python train.py --d_model=256 --n_experts=80 --d_shared_expert=0 --moe_layers=[1, 2, 3, 4, 5, 6, 7] --normalize_top_k=true --routed_scale=2.0 --balance_loss=0.00232 --n_groups=4 --lr_router=0.000206 --vocab_size=16384 --norm_eps=1e-06 --grad_clip=2.0 --batch_tokens=[32768, 65536] --steps=4892 --dataset="wikipedia_en"
Below are experts of layer 2 (counted from 0) of a mixture-of-experts language model. Rows are named router (the router's row for the expert), gate (a neuron's input weights, with its number), up (a neuron's input weights, with its number) and show model dimensions 0-255. Each number is 128 + 32 x the weight over its row's rms, rounded and kept within 0 to 255. Numbers have three digits each.
Before each expert's rows: "gets" lists some tokens that make up at least twice as much of what it gets as of all text. This comes from a sample of Wikipedia text that the model never trained on. Tokens count by the router's weight.

# expert 50
gets: " |", "\n", ":", "P", " L", "fl"
router:119164153166122159079154060123174142101112120137100154083133175134145148156149155145116122160127167102152132143166140092145148081169113095120171134156137142150173120149138134128089134145137094096160186135127108137118148113146135121159138057177146175114151112161052123106157160116094111143169119151070167124122119117119155103078196181094080114133117166212160139102069113082133121116106138129185099122128132046168119147144117140117136130096071183086116172117072089119092177121173104089174116127188114116132138122037137136097093140177128028118123111059129157137075088151070118094107112111120124087185201117057114056144137097146084149167157130130130143172153114109109116121107160093105112148087152080059133151102131093130135104070117162115125147159110163161153148096149191
gate1:123165137136067115152248160113217140125071149158122156137109201168121144142057109169116094131134157093164132137111167132121135123109126095084139171186133113138112171172177140136162125150126149138117108101160112111166134131105142086158103123213125107088116122117138131115117124133066154133135107166073141138147147118172134130125173119106123091144126087160150164071062123066156127180168114201133091160138145111121095124149145142125167148122126116088196108164100068083137114110129124066113105149123132077150164135170128196091116152177152127112130128094174143093055102143095103101199114121115158143141175135077147046113109118146156182119176111111109125159141174122133142177108144145117121146136122084110110138102231105124159085155113111116180152028146157111144124097129136
up1:152145144128089205195177173112129165149096095142119125114111138126111148063118099119155170108159144126120127135156141136137141102097090089138146081169115218117154175114128128174146157092093124127148170088158115148099162118162127157134118157158175114124129087180095136161126110078065147117166088160099092117099172158096156159126095116119164157166130144159162156130130188078134083199118150105100125171197157140152117204170162111124112145081094130128135166186133094112140151079108164088149076070105181144130104128120092114118114186132121177101103130097167131155121145189129126168136096133166155177108123111119082119195144122069096132175092117161125134083149130103057143098077151175108133078169168152123115175123127184155157141169160115156121098069136150070084159131156034

# expert 55
gets: "\n", " |", " two", " the", " three", " 0"
router:147045148215142089084171144085145061057140096156059141128178192167149107161117155105124160152092174127102185098121171113135111119114111118134122140142171139147128186115171089096156141144128142090166148125071108113179125142085106150159069103154198122149100108151148105105194085149116184128150193137119128105098151132130121111134195133122111127128131160138141182105114162068150167139157167076129142123153180088107131148108092139133200153096089178140126137115092097177112138111092117148176176166158146125157159120143153122105151154098135099101066180127124161151129119153088141137131136184052116161153127190165116083130062086153153134102132135113170104160084131156092115158112137087063160141137146117082133134118140119076148139039134152106142104125133118115107109071099203
gate1:123109167165106164129152139068164122154065081122099174115189067098131114148150158101125104089152142178168184111105158120170132133133059131146146066124123192135133111111096104125067130073146168147121079142210076121087159123076088146096123102116146158101192099125135118104125100123128074173149093120102105107085192123112089140078100120151150090113095124156081123089119093110092097206127154128113125141162148106134141155135081113093095139109060165109128079143093170169089136166123181106171110117079162114099149160138133137133194136128127118157113131082117071098145173125197151138123098169130111134140078151069147111139119100081137147081167110132137144102095123090050153098129181189093142107099142132133087106090119083111196153101120074144111132083197152105156128113167079
up1:122102120129124121122152161131185155140062111083098132121152097131174113137136127065112132101146174155179133118162115097119115139135089150120144133156137143144130182110081149168142151072150151118085134155103136173080141110097109111120132107061127166130134120168107117096110159067128064135082137144117112142172190059115139136125137102142071061130096085185094145097148119141103135191116110112089093126179156133166128109098014112144114170116117153165144091176139118172058137129192128085106080120137139115162149154142125199096149140102146110173183187130107068129120185155170106102140135125142066154136118124123117147112056097150107135082202148116067167086102122150069139118150111173151202137129175095107122112125092105131203098077097120137122103098136164164092169050122115

# expert 45
gets: "\n", ":", " d", " t", " m", " over"
router:099103175158130135108138096100170132089103143176055176125156118109083223148070113096145142114132143141113151099155153131173125084193139189134116126078166102064147123056152120118127100114154104137141186102152129134160183116117156046091101087200123113131117138101174133136133118137145087120141078154118115117094134186082143103099143118052153093106099133083074075120098138119148146108155123113182083145165094116129177092085136137082050090182115152112157121112155090160106129121126091134143146148098085128134123132109130140099113112148097078131136165097161125110164123100104169123109165148132127108171156096205149089164139122132191143145145154135193170095183113058123133130131129126115101116132148151058174206103140147055089105088134177155157197119166119163158123156149116
gate2:113209192116137123130118166114134115146158148146122085089165172179098193146116154126145100093149128064191122127182121106209080118152075104143143110137145130100148129091123089135134146088145134101120164091183104110071154178120146080109080122097175100183196104108097088106142100138105083109143096154106183127116120109098105156106168158140164100074100138113113154110190114140125157136079153180138157124116113107153105111134127168113152123129168131146145175099147096125139072164130128124094153131117020131151152078103147166161127168104122156169105072114131129146161154107058150167130117118085088162135145113104115168118118109158075206107069155115155157140129117146109179154165103223135182088173138120125163204105170106100142164056152134154164164110085098101150154117112154
up2:108225163093133140169096162123155154106097095140093110069204148125101124141131133144165087106143134108165102097172122098124084101176075043105125142149168116088141125120148083131101129086174122103091145077197122108072087157106159115084112120109155098142171112153066115102119087183107107148176116133102172104116123127125119148119149138103156112126141113098085153124144118142176162151119174163150126130166146069144137089112180124128118084119148126156144174133165102142176088170130157114126150135083057105137099124111105129179119172087123125175129064083119132120179133102068134121136091105140106171114174112122149163124144148168075255128083167122183147117131137126113185088169129189115145075139139100148162162133180137130127171060143145102125186072074119141147172164113142